From a checkpoint of a small mixture-of-experts model trained on Wikipedia: a sigmoid router.
Below are experts of layer 4 (counted from 0) of a mixture-of-experts language model. Rows are named gate (a neuron's input weights, with its number), up (a neuron's input weights, with its number) and show model dimensions 64-127. Each number is 128 + 32 x the weight over its row's rms, rounded and kept within 0 to 255. Numbers have three digits each.
Before each expert's rows: "mostly gets" lists some tokens that are sent to it at least half of the time. This comes from a sample of Wikipedia text that the model never trained on.

# expert 97
mostly gets: "′", "= ", ",", "', ", "$", "@"
gate0:116094127129157135095103143108102147093146128103090093118082144142101131191161108072117082192154161149154098157173107100093139111139132147092163126109082161101072137103083085119158110149114110
up0:110095161102150111127103121113118092137150149051070086134072148108138139133142107134163122129100142207082123113176042116162113123199147160095160107158073133125136073097122133178167143149112115
gate1:096129112193149041126130107092072142111062108117169096118083151144099192108100114130148171131089122159096135158115109153147133124149113085068150149169095104089153131137173135126086157092105189
up1:168147151109093100117129175090080135169132095159135138092125089097107104189074173113100114151075132101158117103132092090101163087071066136134126059144121137148143111115122169131134122134159124
gate2:100104103157138175068111131093088154094120091161184113167131147109087179104127155144094094167120102125181099150154070114126186140151122165062131174140117116142123122092083067121125162085112082
up2:131114142108166212127135165145144162120073140169115083057073117110148096125059114181184132107133129147175079161125130170142168125116075049169139129133151146169130108112096077160147159106135088
gate3:143088111127115095105112094064108120065108164126146122096083160118148126137192123189136136173115067164102135185167059135153108153130154099089141100147148088103114141099070117104135121145097110
up3:195127120116116149148155150110165150114107147188126091064093160130110093162125102112114179154127098124083081119125112191114156155131065146141166126126134130095150145140139126091087153136158118
gate4:118175159123140129125107101066057083095087149127088095119112126060137142137126126168158124111120101166113112124167092098136126132102161139204104148120132148090147171145112108128171119223179146
up4:114115164170127138165131129117188120128105077107128096129104111042133134082174115169127054133131155170128096136121084156072085124116143154165114174129184120096107140080106121099163138169106108

# expert 4
mostly gets: "  ", "{", "[", "\"", "_{", "—; "
gate16:128149135128132105153159144133119113110124097131169107121082165097131143120124142091142095101128103107129161195130083145169074119122052101146087144169136092185154122103118115106099186126116172
up16:155113177122129101073091082069124163072112089107083150130125152125068182140121133123121086094091098151138140157116089120108157139098115163137167130152140102159114100125137156170142119160141196
gate17:120143142137192105090135137112094102135127137168174136071139105167113128094095141149158094154160109145095130132129057126131135119130162172098055159113110128166116130153143093165117192094128134
up17:155135121150144122109080065117124108115212126150162171084192163147151156099092134152119124093131115115119029169143110141140094121088136146100093157093148092116140084129157094118159078172114139
gate18:149161100154148109111119114105103086115150176078094138115107093157122083128134156124148110118106083077114168164148082169176083166129110154159155104114061113115148103124151113166161245144103084
up18:100111128159089140084157119129180100178148136107139147069160136114124098146125155100115110063090147090148124149167106130204073101098114134129114137093112054118125123092113080106142110206083131
gate19:033154096170138103110158126138149093143112113148122104154099169159215133133157161090125085111166170173113150087151069124138129153108145124095165119128124099127140175068058128066129158155159184
up19:133144142169149116085104175061099108161138148087110139109131087128131151108102175143171107131132089137166152084119116113132106151146131061155178197091102119113124127131089126171114097113135161
gate20:122152130179116178105117126184145121144058091080068155125153185086058150122079180154081177160070133102139143123146138113141163116082093075120134149111158103103127112109084071145147145134093111
up20:119116119134103153090104160125151150094081102145096127108113072120154193139077108120145133197136175082119109146096072108128088136160140142110076071134083077110125112140139092090155114116158091

# expert 163
mostly gets: "u", "au", "Bu", "ó", "ü", "Lu"
gate0:134067104055119131150108130103102093121165126154059141145101164172096131116179125128172102200145169119120064107200116092093165158089107106134128073060121133138115136088096142062188130111116095
up0:129161142097159116143069069124095077160180123083107178172110154134102129150172132164201121119083144130114099103126108092181085110124104101131138094132141106139099163119166148138163182130109120
gate1:162142125130148045152138178116180155167106078088140097154111159173127122119100150095113168200130119150099063116163099175099131170128100090082114110148141154094144159119117160148138187047081137
up1:159101165056179140131100180132169187148144114107151097151130161159161050155158142140137101170108140201064107113171106174141154165086131161093105074122147159084124123093067152117148158076077204
gate2:115098129111107142129118137080072139077104134148159133140078089184140127120147161134119118154143053076093112086165150105119173146119096093138104151082173103142131161088085135122149107119098096
up2:094140143123120134132159122139149121131122128121144163097153150115144166126116080153132156105114136135168099131145157177156143046129099109128154101150172159178117101165104130146157218154153159
gate3:143107144164099108118106076139096142114126120143076116148094129074096095095162120098144144197128119179080158137129087168131115159114144120078098139143200133096132204092135110178181132108104130
up3:156095091110122159172118170087148160107062120114147097074079116145149130107141112127181148107099161100115134038095120149111179144127127124161113066146131138090128171145123061062121153156221143
gate4:063126154122138080099108112144119128132110170107109084088142119131117145114113108064129114173118164119110152127185129054160154149102146100091188161142087110081182155140133129123169105076167088
up4:122097127123112075124104132137148141083142097156084095129074098110069099171119144207073132118148116135151112148086114147111167132116130111131132198131141169091158159135174106145143125171111091

# expert 21
mostly gets: "  ", "won ", "—; ", "\n  "
gate0:129124042104133117130134152159119150137139102096094126086142138168073149157144139096111140161165180142140100096088107104124084118075133153135133126065156174180107194141077109115142181107104121
up0:105138211093138124168152094127129102128148161153110105129000143100130117134143133147142107113098102129112073131167078170153171105174077090167125126171107110146080085132183127151149103147157155
gate1:125114124176137107157140155195144167090100108142137148098118077112124091160134108158112145150128160100122064037147068127150096078105087160154173140104136121025083140151138130159105177138095144
up1:120111159129141170100098139117066144123175189148103154103173148111086081176124101151106107122114075102136138053174121096090124133149118174096106085147142172112115124116091099123149161150058081
gate2:102103121122136137066133119114076193175102199150154091142108176147137148154124169086169085155103137135138086119185131192178147117159102147115167110168110104120085125077156110139093150140103159
up2:117130180136141167108133084115067110140106199091137115040131140091053137125128085090126090131071118133187116143144123123113177109103052097129103080098147182179124106117074141164155158084089135
gate3:129146135143108063090126128108143201140116146126109086102128130100157089087080091119104086119138083173113119162180109151138127118164170107105116146163114102064144164111138176162160163093115126
up3:171123132088105085173097133145173090150085124174102121119134185183191104123089090141128096126125128151089087063143130137078171126067092155138130116119169104157138142159118118063199173105183167
gate4:176169109117110092053066086041081127169119121127097116146139111087095145149150092129103092154087087115180114122172137049172136107157140134077172106117141102115160179111103070161149109123079104
up4:129072160125136151123185162187127188155162079144064090156092090145109097045115110148111130095127156116145131140100110111092146149164121097208153148122052126114102083110103146158094191201147089

# expert 161
mostly gets: "G", "Ag", "Mag", "At", "Kh", "reg"
gate0:124130072112146128148134177094090144099091152124099130118150123156129113120184099091110139110141172160116085140107159131084091118137124097163144161102181150129121173114071106144206213101111051
up0:129157106173169171108077089148099076147137099052090146134083154061116163170134135105119143189161157164123105155181153152216105142169178197094115088148115141180107130110112163127127146156096129
gate1:115087140158118153093147132158136158111077176116105199151110122136116127145140098082157145107151071136133084164115120157164066135051127099107121146083172159081079185167105110159159138119124125
up1:194145145136113188110229151149087169145162168132098091101079158157145120204112136051118077128130080150110120154131169126122102149094091185141100105133189155151096168143058082117151142098107074
gate2:091107101152127191103125114083100099145120103138137120187081162124146141114121172136088103109168073058129103123137131157167122093170124114091101193073108072146080115069170100130142117188191107
up2:105070101144172158097152110120083142104082169143107131152094110110077132168087119111168136147155047111138105085162117120169181074105161131128174063107125148175076100101116131143164143154158096
gate3:135096102132075124083091118069065190092092113150175110152119102125126134121152100145142119143141121217130191186104112091128154126156181086132159132129191126117115151074066107110135191119131140
up3:204125136062085063159150174144199157143151090185103162087138146150174126142118143118104147104118182126112132123126065162157149178161104109140058129193152074104162131190161090091168114123117089
gate4:087130141147098067089076151119105128159127151129102061157158098182139134146140105178166091171121044184154130089157128072137176059152195130105095152156165116080147157140104105139150137189158084
up4:072106125122114164113174104140101073121115074107115138110123100078119133082153140088099203135122149099140113158119123157112125170056094126176195172079062120129062118145119171141113128084134100

# expert 73
mostly gets: "Vic", "pl", "Sw", "more ", "ac", "isod"
gate0:145102118095110143152115158120133183067126127117099096127087080136088150105132116114111134169158149100148050104136129127037161125123096103085143139096163173155134143109059096064122177120135099
up0:143098082115124127150131079127110111085154111065122082137078134115149167157215120163143179107142089129100095112107087092151089118157090092144089124153083150197116127127123083127149181126139086
gate1:117107183146193123124150106090110106173074136100173142127141072134106138135150143149112198113088146146114078140111088153063063106135103103052142154123137185109117167176179143142129191151158097
up1:123133171061121160132164128110026067085130150102157092155114095142114094169156078129076101150090174118064128130130087145109108111160106180099125135110123119140104181121117149107159156117149148
gate2:073058124133105178144156174083094183182115148155131120107129094168146167081171130120162120157149086107115049146160139142110130112102154112145101144136139081172125106085090099088089149189134129
up2:115123109117108145106158162115098117157089159134078119109125066037109198115102052104169160160127085072116159076138149070151148116050106101138153112152132133171124117102046149101168172122134135
gate3:156140120093133105110100143075069105089132073146127082154202124076150148107187100156084165162178124145124154131162092100182144147139145138096114141076122138157114162099126097108171106139131150
up3:151099119074119183116169145105122114141164114227091102101177101121103150141112143138123193112122160170134153116119032116101179127156102136178127128123170154113229144180110103056109154135121136
gate4:108144126127138095092115132069148052120156118146159110133102078133134113173120142103110156132124118089183136146165129147117145112076165141095169165096080139179159172138069136146110142147089111
up4:107093153158101110139185095105114124110148107114119083163116148082224110149138122136155111144101140135165090138137112170136075124100103163153192129135161103122137065091132103168104162100153073

# expert 72
mostly gets: "New ", "Vic", "rec", "under", "partic", "Rec"
gate0:141095154067147112229119151097089132054123130170161078099136125133085169141180096083071151152127125134099156116146172094080104069134111044127124120061148165138161134145146093161140132105125135
up0:133130149124136076128098124119071081119130088076163063166120117118168164145123097142124120202132115149113077129131127125121119068107091138161139117124106082138137115070133176148108199102119118
gate1:146126126139214060136091201116101170177083146115120161105098158056154154140134123093166152108097061096143112104149139117122085122051114098075112133080110147091118125172182125149115182095141072
up1:130119204108106167177157149128036178130171126128133100106098129076135117180094149130143105177080120127087154103143134053130110140086124133087106161118110139159135188178100139112095112193175146
gate2:127141101061144167120200162110150115147137097154172126137097158184107161118114129184071184193121125093160153205153093139133105145134154140144119126119158098113088168116150092122106143109154140
up2:135080133096160193158151127159086177155085136187068121125116121101084104134040092080144148121120119104151099137136140096140166123113091108156154061112118156152163086148088122154169175102191066
gate3:143120104175076096076135143095116151110163122094118088113133097054120133110200114094146134147139050095153194136158094122155098074155148152119158097171129165135131110107082123143154115094038088
up3:154155171070139137162141129152140154134129090122129145123197093121102123137135163114135150109112187080140091116082067141126115088134081100139128103154189136137131141154124110074152083101072095
gate4:126131148135147137154034128092034111145142159170084145166154126131131113160147105149134125123113119094169105142214133101177126169121107106132163137068094171131149103142115159123174144110130152
up4:113112142178161119108125180152139104092131068121075116152172065079170114106128128171112112171113110172146108115084089108115103161110104142129158171107104107090140152110070099119136166145133114

# expert 150
mostly gets: "stat", "new", "high", "rel", "trans", "long"
gate0:102062109123130144156141167137065133092104125148126142105128162208055121099086151117175111152171128123119070150206123086092172139112103147108150071101107136137065133158114136140170157127142116
up0:129153116130171106163054174144142114153193118105075087157108098083155149175172123131078132086137152115085129077062072165146118113143129139090160102175150132197090095078152166129103160114128136
gate1:112113110134174134114149109093178099142093095111156183114091186074152067112138146097237171128156103117121106206146096168148088090126115127106135130138091149076119180154165130148139119116139108
up1:073163208139122192104130125177088159145112140117130111137169172096128134199108130123129104174107137082130171123106069170121160134176119152180130086078163189146141195112107115102118136138177096
gate2:116089128130098171139133112098097203120108148138159127129046145155098146041189156143154146103111146066113137179134084153169174215159118169164121152087189122088154159124123089104117180143124133
up2:090089104161105153162134156175128143125141129130050124095065167100128156140098087103095166153079104110167114150123133129163137138052077128161081087116180182098130164118111111116170162114139098
gate3:095134093157113056117142154106086131129138123125141117119126150126175134172211125134127138134128107164149210136138096139184155120166143163081130097094140160099099191088117150112168130152072184
up3:106148169100108106095149141202107120184087133144119123126138144180076157118146084096092175164129148160138075048097147109110161170110175127172107170139168107145135148092156104115129155170188158
gate4:128112143178107117117089073081086105137123114144090071159139175146095150171149123074146134101100133161171141120166111125180136188121143133161138128098118161109136133135108126124150176111156107
up4:093137125135095118112162179129159085146203134136112146145077069148104120139141144134166166146123171153152117130092109095069139106126124119140157157149111127146113114113098094155113092155132134